Experts of a small language model.
Experts: 40 experts in each of 4 layers, 512 GeGLU neurons an expert, a softmax router.
Below are experts of layer 3 (counted from 0) of a mixture-of-experts language model. Rows are named gate (a neuron's input weights, with its number), up (a neuron's input weights, with its number), down (a neuron's output weights, with its number) and show model dimensions 160-239. Each number is 200 + 40 x the weight over its row's rms, rounded and kept within 0 to 999.
Before each expert's rows: "gets" lists some tokens that make up at least twice as much of what it gets as of all text; "comes after" lists some tokens at least twice as common just before its tokens as in all text. This comes from a sample of Wikipedia text that the model never trained on. Tokens count by the router's weight.

# expert 27
gets: "–", "19", "18", "00", "10", "12"
comes after: "–", ".", " (", ":", " |", "′"
gate4,183,169,164,151,164,211,139,137,230,134,266,185,193,198,209,268,147,215,201,214,199,238,143,239,202,184,219,263,176,196,185,219,196,220,188,126,235,209,204,227,169,157,227,138,203,105,211,228,221,244,169,196,155,206,233,123,192,220,207,210,193,199,257,212,177,140,202,204,211,173,240,198,181,186,161,218,188,226,196,200
up4,199,201,182,232,226,154,183,262,257,214,148,270,213,147,212,152,151,190,197,208,230,185,272,171,201,259,220,223,198,108,203,170,254,210,186,228,110,173,146,198,187,217,198,232,221,222,170,214,256,180,246,202,214,212,210,222,235,191,195,188,197,226,179,280,207,218,201,195,203,209,181,206,300,199,162,172,238,127,205,218
down4,160,249,195,246,206,163,222,163,280,234,231,176,194,229,209,201,240,175,177,167,184,251,180,246,158,133,148,157,177,201,171,219,190,207,163,175,266,209,192,259,201,186,229,154,239,247,187,105,126,194,199,201,154,191,126,148,153,162,154,283,220,214,239,171,220,128,188,172,169,139,113,200,220,147,181,202,192,197,185,137
gate5,176,192,236,214,162,146,152,161,136,198,203,164,142,209,150,164,157,241,226,233,207,241,211,209,150,177,134,292,227,189,182,242,197,171,180,229,114,224,234,145,285,168,197,186,163,221,157,200,210,201,185,204,196,146,157,172,231,243,246,238,182,177,207,218,231,222,190,214,172,218,174,210,135,207,277,165,212,182,174,284
up5,166,160,291,203,235,217,230,256,284,173,213,105,178,181,219,197,220,140,199,287,192,212,219,201,180,155,217,196,192,230,185,172,161,179,164,263,157,228,215,226,198,215,292,215,203,186,166,99,178,282,162,221,245,212,210,194,191,256,168,180,155,138,233,216,206,152,200,201,227,248,221,195,177,205,234,283,225,181,283,233
down5,242,222,159,262,212,217,267,216,207,166,184,106,185,120,224,134,240,205,117,191,206,206,120,222,247,289,221,210,169,121,174,218,209,200,231,148,172,115,251,163,181,122,193,195,233,225,267,201,234,298,230,254,178,171,199,178,155,218,175,219,187,237,278,183,246,183,244,236,202,203,186,144,215,150,266,146,214,173,135,154
gate6,217,198,156,219,221,207,138,235,254,251,249,181,162,261,111,222,187,158,198,234,201,266,189,231,238,209,268,144,160,200,175,234,182,227,245,169,238,170,243,184,296,176,194,244,185,189,170,206,232,170,258,196,159,173,244,227,268,218,260,147,133,167,250,255,259,181,202,237,197,194,93,186,192,209,217,140,248,160,196,209
up6,160,232,204,171,134,188,221,216,121,213,187,218,177,186,241,211,214,207,103,171,207,248,240,139,199,238,201,200,161,169,207,191,115,142,220,160,191,211,214,230,162,178,215,231,229,200,208,185,164,283,248,227,215,178,218,180,138,222,205,173,176,256,202,157,212,222,286,158,186,259,285,192,245,131,185,188,187,220,254,186
down6,132,155,173,174,228,249,216,191,238,196,211,253,249,214,220,166,208,247,239,209,225,179,173,198,237,199,176,142,154,219,188,188,159,246,154,218,178,245,233,170,187,185,185,251,233,163,176,186,249,216,241,170,215,211,220,226,209,190,297,217,173,221,232,273,216,158,245,182,299,276,159,179,203,186,228,150,177,219,232,159
gate7,203,199,215,237,195,204,191,179,209,272,224,163,183,204,160,136,180,162,227,179,196,178,280,221,124,158,225,200,193,224,167,206,224,172,191,188,213,177,194,257,207,248,259,226,198,203,168,226,163,215,270,191,139,181,178,183,214,172,186,181,218,136,151,207,188,252,204,192,222,270,111,227,212,231,176,302,171,273,197,227
up7,180,186,182,192,189,139,154,163,152,107,144,184,175,201,158,213,224,200,217,232,195,181,251,183,248,216,229,158,195,153,172,226,158,249,190,196,189,154,281,133,255,155,216,185,235,226,182,213,194,289,130,213,234,213,204,198,155,157,298,235,201,190,252,304,173,189,226,130,248,200,134,215,188,145,237,197,225,137,222,218
down7,256,201,220,244,258,235,244,230,161,264,136,100,144,297,145,192,194,216,185,239,197,302,202,171,232,211,250,190,182,232,189,155,239,262,148,227,178,218,222,233,150,214,185,187,218,199,190,225,217,204,178,263,257,224,228,207,252,231,192,176,179,222,235,181,277,228,150,258,158,213,233,239,187,200,230,242,229,276,171,191
gate8,206,215,209,202,198,158,225,249,210,135,191,273,227,210,212,245,233,160,241,234,147,277,220,154,197,254,244,194,221,244,294,157,153,290,160,155,198,128,176,203,273,178,169,191,211,215,190,208,217,232,201,183,138,206,239,236,190,184,195,191,180,222,263,221,192,195,257,166,140,145,263,127,170,211,223,201,254,210,191,230
up8,90,161,205,154,155,219,233,206,193,172,220,149,201,301,141,238,180,144,308,214,220,238,222,175,197,232,185,188,197,238,261,130,222,222,109,176,164,190,173,228,204,256,190,193,242,210,235,209,229,246,170,237,171,224,214,210,160,217,197,207,194,191,215,212,216,141,225,260,184,198,220,145,200,181,257,154,167,180,156,207
down8,235,209,157,156,183,241,186,245,189,197,169,235,259,187,197,174,144,191,209,103,196,166,225,118,206,219,130,202,142,229,234,159,215,268,248,200,204,163,222,240,173,176,189,197,225,215,278,215,211,168,181,226,174,183,129,169,266,222,181,208,271,179,157,201,212,253,171,238,209,229,272,282,247,192,226,179,153,131,136,227
gate9,211,227,165,228,228,206,235,156,169,261,197,209,229,192,137,227,235,115,146,151,145,182,147,161,240,224,237,182,222,228,237,216,199,279,165,191,259,111,193,124,158,182,140,138,178,244,230,224,237,244,159,225,235,218,149,255,105,265,181,198,136,154,143,238,174,184,208,191,174,169,221,254,214,220,187,223,205,189,173,239
up9,188,220,220,223,162,196,220,211,208,180,250,159,219,257,223,223,158,238,160,242,210,206,226,186,171,173,183,242,229,110,242,234,216,110,241,200,201,113,246,198,120,184,220,211,255,149,213,161,233,187,160,289,190,234,198,185,212,206,220,160,176,173,308,206,181,213,163,138,169,176,179,214,217,162,242,176,163,196,248,172
down9,236,218,221,230,226,172,194,228,215,127,141,202,271,146,143,223,180,170,213,154,173,133,176,149,269,182,247,116,167,240,169,117,185,198,235,238,241,265,273,217,227,256,172,246,156,206,157,202,148,231,265,149,199,208,188,171,155,272,230,227,213,246,216,219,169,178,180,185,156,268,200,124,197,199,197,198,133,219,211,208
gate10,169,144,240,184,245,68,180,195,157,135,153,212,259,229,266,215,237,156,170,160,257,279,203,228,176,191,251,106,227,230,208,159,276,184,243,146,183,141,248,296,218,235,207,256,201,163,159,264,174,187,208,109,167,238,187,215,203,171,159,146,195,180,176,153,266,254,202,191,250,186,183,262,172,202,134,156,213,212,230,233
up10,165,213,196,207,235,69,157,195,143,120,161,193,273,167,267,211,282,216,221,171,232,278,231,247,158,234,283,119,188,266,224,133,280,167,206,158,195,134,243,316,179,260,240,190,229,192,158,266,135,188,215,133,115,214,153,267,185,203,143,151,231,188,173,198,242,236,205,169,195,219,166,216,185,149,182,223,241,217,218,212
down10,160,147,194,107,156,187,210,178,204,248,162,203,207,140,113,228,192,136,189,209,175,217,165,214,195,207,218,245,266,150,221,274,219,209,137,202,182,117,254,156,132,124,235,175,142,248,135,250,270,219,273,208,258,162,211,176,167,179,187,194,220,223,213,209,243,168,140,190,248,281,187,271,174,117,140,226,252,290,277,174
gate11,213,161,215,179,195,223,197,231,224,269,194,196,179,220,213,153,224,189,197,214,220,210,177,231,236,169,190,141,221,194,185,203,273,170,198,238,212,189,251,144,90,203,169,199,245,190,210,191,226,178,245,210,221,171,207,241,187,242,222,273,184,196,161,165,194,267,134,159,178,215,132,206,279,210,175,219,189,190,174,170
up11,231,199,188,183,192,213,181,243,255,239,231,188,149,193,194,181,258,197,191,222,220,193,159,210,275,186,202,128,178,192,155,152,260,194,228,211,221,175,194,206,139,207,186,170,231,228,208,180,210,208,243,251,225,181,243,221,166,181,217,241,154,194,203,176,171,253,132,206,86,240,137,162,243,207,174,200,238,189,139,192
down11,205,187,186,177,167,243,215,176,172,207,188,235,197,195,240,264,286,166,146,237,142,271,233,188,173,266,225,182,283,124,171,217,230,234,205,166,167,234,211,212,214,190,282,199,230,139,226,200,176,204,202,110,176,244,180,199,152,193,190,127,173,258,169,86,162,203,171,138,169,208,201,169,186,242,110,228,216,149,183,143
gate12,235,135,288,241,209,150,159,203,238,221,248,256,246,166,208,216,248,219,216,258,146,208,228,204,190,212,199,130,156,190,255,207,248,202,224,198,123,314,238,209,148,239,255,260,155,213,242,190,222,174,199,244,111,164,241,201,234,148,173,254,180,207,193,206,148,182,212,232,231,214,203,265,220,164,158,191,256,192,289,205
up12,215,158,291,179,205,215,182,250,175,227,223,197,215,253,143,119,186,201,98,230,200,161,243,132,164,207,200,183,243,131,195,236,206,175,195,159,178,241,207,121,192,202,201,175,229,183,233,235,163,131,246,240,118,220,188,228,258,179,163,265,215,200,149,269,146,239,148,269,192,175,162,179,204,132,183,202,186,175,227,170
down12,175,283,133,164,151,103,232,199,221,165,225,216,197,168,289,168,206,222,200,230,171,306,152,170,183,192,241,199,166,209,233,209,276,235,222,202,203,241,184,197,163,213,250,174,198,209,235,192,209,214,171,203,149,168,141,205,112,196,229,175,204,154,220,202,187,210,200,127,323,156,181,153,289,211,245,255,253,233,208,227

# expert 18
gets: "-", " 3", " 2", " 7", " 6", " 8"
comes after: "|", "-", " |", " (", " October", " November"
gate1,212,205,203,204,224,287,156,277,198,282,202,165,187,184,202,190,198,192,167,201,218,244,116,152,136,148,159,174,214,161,199,175,123,267,146,220,191,207,207,274,235,253,240,203,248,215,246,193,217,169,261,161,204,235,264,194,194,218,221,246,152,166,159,256,161,125,200,164,200,245,214,221,234,246,274,152,99,178,144,189
up1,146,168,145,221,198,158,238,160,166,173,172,330,205,208,216,222,134,186,171,160,137,139,226,216,243,200,188,159,233,209,255,150,133,123,229,213,241,186,200,218,143,158,187,280,176,225,231,171,174,194,171,218,194,245,197,137,214,151,221,215,229,220,196,212,202,195,212,174,206,185,201,262,182,212,202,200,198,229,267,268
down1,175,231,225,194,173,167,224,188,138,167,202,237,344,216,138,270,166,209,159,248,160,133,200,172,124,181,210,208,168,172,160,259,191,253,199,211,200,173,290,233,185,158,61,163,179,178,253,176,201,197,217,240,241,215,132,79,289,216,248,182,257,176,205,188,177,221,75,185,266,179,205,289,202,167,160,208,129,182,192,164
gate2,238,148,220,227,148,181,265,175,239,157,193,223,144,220,194,219,217,204,202,151,193,195,192,159,180,203,211,205,202,160,183,181,234,195,177,166,177,194,214,155,199,196,164,225,246,250,173,166,164,219,210,149,150,219,215,176,248,168,141,194,205,267,197,199,191,288,283,232,188,128,278,164,136,274,182,231,166,204,286,298
up2,187,250,172,131,283,228,154,236,128,232,234,181,307,143,217,209,188,228,211,186,226,179,234,207,190,199,159,244,153,178,249,177,181,234,221,219,197,208,247,246,208,190,196,177,144,124,185,237,250,172,165,289,171,211,207,195,155,212,235,212,206,146,240,202,209,117,149,172,184,243,164,215,237,179,239,231,231,171,133,143
down2,170,187,172,200,173,213,210,209,176,255,192,211,162,163,304,235,178,244,191,205,231,115,186,185,269,239,218,227,214,166,226,217,200,206,253,170,201,216,252,252,169,231,181,241,224,180,199,224,241,226,201,222,230,235,168,203,219,252,209,190,203,138,195,192,226,222,131,135,179,124,218,241,237,193,220,154,187,192,163,242
gate3,180,255,206,164,243,229,172,192,189,199,223,218,258,182,201,207,153,236,222,158,142,172,231,193,150,246,216,167,207,224,215,188,206,188,251,183,169,151,236,198,189,146,235,197,222,224,259,189,284,195,186,229,197,221,207,186,226,239,160,221,165,267,289,207,166,211,232,288,197,233,265,195,210,202,237,134,231,186,151,204
up3,174,269,242,167,233,217,214,182,208,223,198,249,212,131,316,289,197,172,183,170,133,153,221,162,230,207,180,210,144,173,216,228,175,154,246,182,200,200,257,228,208,184,204,181,182,232,239,269,184,92,193,226,277,172,203,221,180,170,164,230,108,212,267,180,226,183,254,241,229,200,204,201,140,245,254,195,207,212,184,204
down3,185,199,179,192,196,195,128,205,214,182,214,195,259,264,152,200,223,203,144,248,202,168,200,177,118,250,140,271,244,209,153,176,205,155,162,250,296,173,208,229,218,272,183,182,222,176,194,197,207,157,223,231,195,151,215,201,267,174,102,280,172,196,201,166,211,233,171,308,226,151,243,203,210,225,144,169,204,209,166,263
gate4,137,167,210,205,187,138,171,245,193,229,258,159,215,185,209,257,171,209,246,294,170,152,219,260,142,184,194,271,168,226,197,286,179,138,178,175,169,215,276,235,210,185,190,193,156,207,255,196,204,198,196,156,178,196,254,227,169,182,195,208,196,195,183,170,141,214,209,228,189,193,287,145,214,219,181,204,165,189,169,193
up4,219,227,213,238,181,198,139,178,178,221,235,233,256,129,189,195,265,192,191,158,144,166,266,230,156,218,209,198,105,279,214,203,259,173,206,139,171,194,179,161,155,162,278,214,223,276,168,232,254,200,265,199,285,209,157,164,158,205,204,151,286,224,191,224,185,174,195,251,160,203,241,232,104,223,159,193,212,177,267,190
down4,266,231,229,191,192,219,148,180,195,212,194,239,162,252,219,220,187,186,275,176,243,249,162,209,249,209,194,249,277,172,140,174,205,297,224,262,211,201,243,223,198,196,191,177,254,231,176,192,199,211,161,128,163,142,164,172,157,133,276,177,266,190,230,249,210,144,227,254,234,236,187,261,129,201,172,196,156,209,243,218
gate5,250,168,225,194,151,162,137,215,170,190,180,224,182,213,271,140,188,259,186,233,196,162,303,189,174,184,163,243,160,273,231,170,180,136,167,171,179,222,255,192,137,220,216,174,201,205,167,209,188,234,229,189,153,196,125,134,137,241,212,244,197,154,239,218,191,203,202,223,176,196,213,164,179,195,199,244,293,229,212,226
up5,176,214,217,231,199,207,234,171,147,246,193,228,230,156,139,176,181,118,223,143,181,182,179,211,189,227,179,180,221,173,230,199,136,163,218,239,245,154,106,150,189,166,147,270,281,182,214,252,186,137,241,119,149,193,176,195,227,233,224,228,214,267,152,249,201,178,167,206,129,151,166,244,227,172,127,146,176,229,194,190
down5,185,211,181,192,175,198,243,226,218,212,248,192,155,173,231,186,301,188,224,213,256,343,146,138,152,188,258,209,180,200,187,160,219,216,246,141,258,193,186,217,182,264,185,221,205,185,212,173,229,217,171,207,237,237,204,155,153,162,255,187,168,152,120,184,214,179,333,263,182,144,129,222,85,179,271,210,151,292,198,181
gate6,188,133,187,257,183,159,202,126,198,206,221,245,166,159,234,268,272,230,196,203,226,229,222,217,265,143,212,152,214,178,215,180,243,186,250,204,163,177,213,217,128,197,180,219,169,187,214,261,178,179,235,89,188,236,270,186,196,225,250,164,220,275,166,131,191,229,178,196,197,248,167,165,114,154,107,269,189,201,163,174
up6,207,199,230,217,241,209,217,210,184,215,208,114,246,251,250,194,168,187,213,270,234,242,186,191,201,230,188,188,130,232,247,144,245,230,265,276,186,204,161,193,130,153,174,146,199,228,215,213,262,184,278,231,189,206,189,236,109,153,252,191,186,258,190,260,216,155,180,178,218,139,257,231,246,226,141,233,202,177,231,178
down6,172,210,206,209,119,187,190,235,257,161,212,163,134,187,199,217,206,174,164,116,154,174,166,256,146,196,199,202,147,248,184,214,203,235,198,213,238,258,235,181,158,194,250,211,226,154,159,175,195,230,228,202,153,170,196,186,245,198,85,200,190,193,283,158,226,283,167,103,195,191,153,283,228,199,269,171,250,273,222,185
gate7,128,223,140,199,158,168,209,197,184,144,211,226,239,246,192,255,212,180,258,215,186,233,202,254,210,190,203,182,125,198,191,203,222,176,106,202,184,212,134,166,213,147,211,204,212,264,350,193,189,194,196,235,201,155,172,180,240,214,213,93,173,224,208,190,201,179,183,171,134,191,211,168,167,153,157,154,233,225,178,270
up7,253,184,216,217,116,268,216,160,214,196,193,153,221,251,195,190,226,254,256,214,140,207,210,203,277,224,188,258,243,235,202,178,201,150,193,213,311,189,243,190,206,179,211,191,152,200,89,173,216,225,126,148,241,123,221,197,254,194,199,262,209,216,230,159,253,228,239,225,173,198,104,161,232,201,180,218,147,268,164,242
down7,149,231,244,180,231,258,240,204,241,198,167,173,261,259,144,219,253,206,182,281,219,220,242,137,248,209,271,213,255,186,210,152,204,237,152,197,241,272,219,170,231,128,194,253,286,141,207,248,183,207,224,197,198,218,197,188,205,232,188,219,222,226,188,192,115,230,240,237,246,211,233,210,236,199,199,202,186,234,245,124
gate8,191,200,262,192,158,235,181,172,237,180,198,230,200,179,159,154,213,267,223,207,264,205,80,257,204,193,105,221,167,227,172,206,156,213,201,189,190,198,196,148,156,213,117,199,225,241,188,255,200,237,206,180,194,164,254,223,190,189,183,232,197,249,267,190,175,229,179,235,156,264,127,192,175,188,187,159,181,233,198,203
up8,178,222,247,246,149,221,193,201,214,220,176,162,234,171,208,132,241,256,185,239,205,265,193,228,215,165,155,242,274,202,215,245,178,156,211,200,142,188,267,211,175,160,188,212,271,208,186,166,255,214,150,227,232,220,195,215,201,208,121,153,216,196,219,161,176,231,186,164,129,211,206,182,175,198,186,221,211,154,225,244
down8,219,278,188,209,226,201,186,211,221,249,233,186,245,149,239,190,293,259,191,238,205,212,165,160,251,231,257,153,243,205,231,235,189,211,256,196,143,177,272,187,167,168,194,245,210,175,224,153,151,272,218,165,201,175,230,190,165,172,186,175,151,169,248,275,176,182,224,189,160,211,125,211,170,177,234,154,247,164,135,193
gate9,146,138,213,242,197,169,185,162,255,269,205,189,232,207,105,296,171,264,222,209,240,161,211,153,157,198,236,192,178,184,203,228,194,235,235,219,226,264,175,197,229,135,160,158,175,241,192,233,292,161,252,178,201,190,179,232,164,168,180,220,164,172,232,232,183,178,219,228,144,254,270,220,186,200,211,135,183,260,215,131
up9,202,229,192,212,177,163,235,217,200,97,205,218,214,220,210,212,215,151,195,153,246,157,213,231,182,184,232,227,264,168,264,247,72,160,149,229,218,170,186,227,148,217,136,241,207,202,182,227,145,200,140,216,237,264,146,175,206,303,260,269,175,169,213,198,198,277,205,250,228,113,182,156,231,291,192,203,150,128,208,226
down9,187,131,175,160,186,242,144,182,127,225,224,220,214,220,129,112,198,171,210,292,239,163,224,139,195,239,192,186,294,189,212,207,173,183,171,185,234,161,206,142,216,222,145,234,166,215,183,112,203,90,167,246,203,201,156,201,157,229,193,220,249,203,272,230,223,205,230,154,317,268,215,263,230,153,156,217,117,228,175,156

# expert 9
gets: "ed", "d", "ing", " released", " made", "ated"
comes after: " was", " he", " were", " is", " also", " He"
gate0,176,180,255,205,146,159,169,212,288,188,200,213,178,285,183,166,208,224,189,199,222,114,189,192,189,143,183,168,277,202,150,210,198,178,184,219,218,183,215,140,116,190,213,300,232,237,257,272,241,177,232,142,158,240,173,218,165,213,188,228,268,206,230,150,213,204,194,239,173,235,156,200,217,258,233,144,220,234,254,177
up0,164,143,208,259,172,216,193,279,256,64,166,188,233,247,255,150,239,210,285,218,223,146,171,135,152,272,205,141,207,157,130,231,189,186,206,180,238,199,221,145,186,177,207,212,271,204,158,236,166,199,226,231,204,185,171,209,215,192,166,190,229,152,203,221,211,202,215,217,259,167,193,185,226,217,198,142,116,200,200,225
down0,163,173,167,290,142,210,185,159,165,152,213,176,183,173,213,131,216,151,256,221,243,244,273,224,126,224,212,118,192,243,147,224,207,296,198,186,251,135,192,122,144,251,182,225,194,237,147,207,216,229,115,227,205,208,206,232,272,255,300,199,182,251,201,240,194,183,283,235,194,196,144,161,243,147,243,152,233,187,168,157
gate1,178,191,255,220,192,196,210,191,159,202,190,254,144,225,182,155,212,214,104,157,242,271,195,211,210,213,193,226,272,203,273,253,224,210,263,233,250,195,170,204,258,186,141,283,165,228,244,243,226,216,233,145,207,214,218,161,179,225,148,178,186,133,173,136,203,238,132,199,175,186,244,235,202,147,152,142,171,190,132,233
up1,239,177,153,159,180,231,159,209,238,174,215,171,224,136,211,238,194,210,251,195,131,84,174,188,231,154,214,186,172,177,162,176,198,161,243,152,174,261,281,204,233,206,237,151,237,182,176,184,144,178,182,229,193,205,160,195,180,240,213,196,221,258,272,250,191,233,311,246,185,211,187,196,199,296,208,203,243,235,235,159
down1,181,148,233,158,134,293,213,267,232,118,131,223,219,153,186,166,239,223,123,218,178,132,173,267,133,146,199,154,233,248,104,202,208,171,186,175,200,196,146,215,274,123,175,275,216,202,184,182,173,205,237,217,258,160,235,150,155,175,123,174,183,118,184,169,214,203,199,227,208,235,190,142,198,233,200,243,159,212,135,174
gate2,204,218,160,217,217,190,203,190,159,246,149,171,182,163,273,224,180,179,244,250,189,192,225,175,215,155,234,188,152,244,201,202,243,238,193,237,222,259,140,157,260,236,147,164,170,183,153,200,248,182,166,126,260,239,203,203,223,242,265,172,179,170,144,189,230,235,165,163,211,180,173,218,170,228,101,219,267,274,151,199
up2,159,218,145,206,125,210,209,179,199,160,154,189,156,247,246,141,208,161,131,210,229,82,275,246,211,187,197,186,181,170,134,130,122,183,205,130,220,138,196,264,242,159,186,201,166,207,197,149,218,218,243,293,243,140,216,152,247,260,138,240,253,184,234,164,168,162,230,172,160,95,217,201,239,246,219,230,191,168,214,215
down2,189,222,169,158,181,151,192,218,244,262,226,183,95,157,170,249,172,256,183,193,185,231,210,262,234,199,190,258,189,195,256,123,288,196,216,195,208,156,177,221,143,272,170,195,226,160,187,226,137,173,180,141,212,198,190,229,194,177,193,176,236,178,153,150,146,224,239,232,195,248,186,199,214,171,184,153,145,133,166,240
gate3,245,165,255,122,245,219,226,254,177,282,222,214,243,212,161,144,228,194,204,219,200,214,237,242,217,236,227,229,216,171,154,247,189,167,176,260,224,180,169,252,211,230,239,192,189,231,228,224,227,143,132,218,146,168,78,200,151,272,120,196,184,208,201,150,224,253,141,176,192,177,188,203,172,267,224,214,103,172,250,128
up3,218,314,230,159,238,198,200,209,200,222,278,184,246,186,178,222,197,103,188,198,221,189,256,198,174,213,269,219,240,185,272,183,250,200,232,97,124,230,141,275,224,202,232,182,261,188,213,207,148,138,200,268,212,123,153,242,210,253,217,184,214,260,193,229,186,224,253,214,161,194,150,153,186,234,151,230,302,191,233,261
down3,252,231,199,144,118,197,223,152,213,184,173,130,228,209,183,199,195,178,242,204,260,236,176,232,206,185,204,264,232,183,234,224,229,155,189,159,184,180,198,163,174,244,158,235,227,96,178,186,167,268,96,183,184,177,244,178,202,144,199,141,185,152,275,182,206,146,254,181,139,183,217,261,203,238,130,190,212,261,154,228
gate4,167,188,155,218,239,139,227,134,155,259,132,172,259,208,189,166,277,228,224,237,197,157,161,202,221,190,209,247,191,214,208,186,196,154,183,214,237,202,306,214,219,202,161,205,237,203,200,231,281,187,45,216,186,214,220,210,162,146,178,251,259,193,226,214,137,173,201,205,151,179,132,95,202,115,273,179,216,174,186,266
up4,201,207,204,170,232,216,200,267,186,151,202,229,151,160,223,175,187,97,191,177,168,196,172,206,141,231,265,199,182,212,170,174,200,225,158,214,159,176,141,226,125,189,213,246,210,160,119,185,122,220,307,246,256,180,156,194,200,196,211,192,166,173,213,224,320,233,227,215,171,203,188,270,184,274,193,174,125,220,153,192
down4,221,247,213,188,161,161,183,193,191,251,179,229,235,193,205,277,160,215,174,193,207,237,214,168,187,204,220,212,186,193,190,150,243,245,179,184,207,253,252,207,149,227,223,229,190,265,169,129,185,214,200,205,199,223,161,250,195,148,217,155,255,60,169,222,234,131,240,236,177,183,153,186,168,205,279,236,212,94,265,140
gate5,219,165,311,262,167,264,225,235,199,112,159,216,163,128,152,187,216,126,196,216,156,222,199,245,206,160,188,230,176,207,207,255,233,180,202,275,231,211,200,164,161,207,231,236,185,222,249,185,170,191,264,187,156,206,165,230,193,242,173,179,249,133,190,224,142,238,277,203,210,225,131,228,216,249,224,187,178,229,153,219
up5,181,237,207,133,144,221,217,160,224,205,220,229,155,131,169,252,228,222,176,165,134,183,227,228,177,225,229,233,185,87,210,120,206,145,254,193,204,190,202,162,181,221,115,260,203,177,251,219,150,242,174,208,182,170,194,193,189,245,246,140,277,192,181,181,208,216,256,216,215,180,235,215,220,114,190,173,118,181,223,172
down5,268,174,222,215,156,232,204,237,239,179,191,230,194,222,147,115,148,215,228,120,174,165,224,188,271,221,200,176,198,148,193,219,234,225,196,186,174,138,159,232,185,160,178,243,139,197,233,171,243,185,292,247,161,166,133,152,256,242,192,198,257,170,238,197,251,160,171,148,166,220,169,245,149,215,209,165,221,180,259,224
gate6,180,295,252,251,174,314,253,151,211,182,160,147,258,198,219,120,184,175,197,208,189,148,249,144,215,194,239,208,227,235,211,235,195,220,162,246,272,145,197,246,269,226,204,132,155,216,252,171,198,239,249,223,238,194,194,270,187,187,239,214,194,170,188,157,158,164,223,190,197,213,227,150,215,167,170,199,162,272,253,208
up6,168,164,182,158,220,192,253,201,169,138,186,194,174,180,222,246,164,182,231,200,211,265,153,265,144,250,201,183,193,204,242,268,210,149,118,234,137,136,223,197,152,294,198,181,263,265,184,299,206,151,177,247,148,216,212,225,221,205,195,228,162,143,159,207,166,212,156,238,105,277,139,185,196,234,221,198,253,220,239,237
down6,149,218,209,196,204,136,247,232,123,230,163,215,206,194,159,155,224,252,161,158,205,190,164,232,209,148,212,135,194,166,165,233,265,205,252,183,150,166,185,156,272,178,175,250,230,243,193,240,254,158,215,201,252,180,193,190,251,155,258,296,195,189,157,208,218,222,243,223,220,155,174,177,175,210,245,227,180,193,158,182
gate7,157,144,268,210,255,273,197,169,129,219,210,188,222,161,167,204,201,121,244,209,146,254,186,125,248,237,238,221,224,261,152,139,189,221,211,191,219,281,175,231,260,179,241,317,199,234,265,180,226,222,273,299,159,199,213,179,249,198,189,234,191,230,178,160,255,225,227,272,190,160,217,167,186,269,167,227,148,222,178,215
up7,167,230,203,228,166,181,280,201,244,183,168,198,248,195,216,188,156,259,169,216,189,123,205,228,215,168,211,186,219,192,248,204,242,197,198,228,184,184,143,166,156,202,138,54,179,220,115,299,178,203,183,182,212,155,227,222,219,225,276,202,226,186,200,242,131,145,197,213,202,249,141,255,173,147,270,196,250,253,186,189
down7,174,181,214,188,241,229,232,120,121,166,175,219,230,252,179,201,165,243,162,242,208,220,148,234,204,225,170,155,148,71,236,114,232,103,191,155,136,212,246,199,160,177,220,183,242,264,215,187,190,148,155,173,125,194,161,106,165,165,257,226,165,172,161,149,208,211,170,198,127,273,186,195,211,226,200,200,277,256,153,198
gate8,233,133,177,208,178,171,241,249,220,180,204,232,194,226,209,274,237,258,213,179,223,231,116,74,236,203,157,151,164,212,269,174,131,197,166,142,194,164,182,246,293,167,207,125,214,238,203,127,183,224,266,193,228,275,151,195,221,225,146,271,187,277,188,159,177,160,180,212,207,157,160,180,158,134,207,240,194,166,221,204
up8,195,167,229,188,187,188,220,227,243,198,237,254,210,205,197,166,227,218,192,213,203,221,88,166,226,190,129,78,199,196,236,274,188,135,190,153,199,171,143,224,268,118,253,162,265,237,174,166,189,204,201,165,214,190,191,255,219,252,166,202,130,192,152,163,196,168,138,282,224,185,185,200,126,200,258,249,187,195,189,147
down8,162,253,186,151,193,182,209,260,222,238,134,190,227,157,139,197,298,217,245,186,214,232,236,180,206,206,255,173,249,221,268,217,249,259,210,151,199,184,147,204,25,164,216,220,198,201,234,225,187,169,64,222,176,171,200,262,225,180,273,190,168,207,241,198,146,217,241,158,262,253,243,257,178,146,192,184,214,201,219,198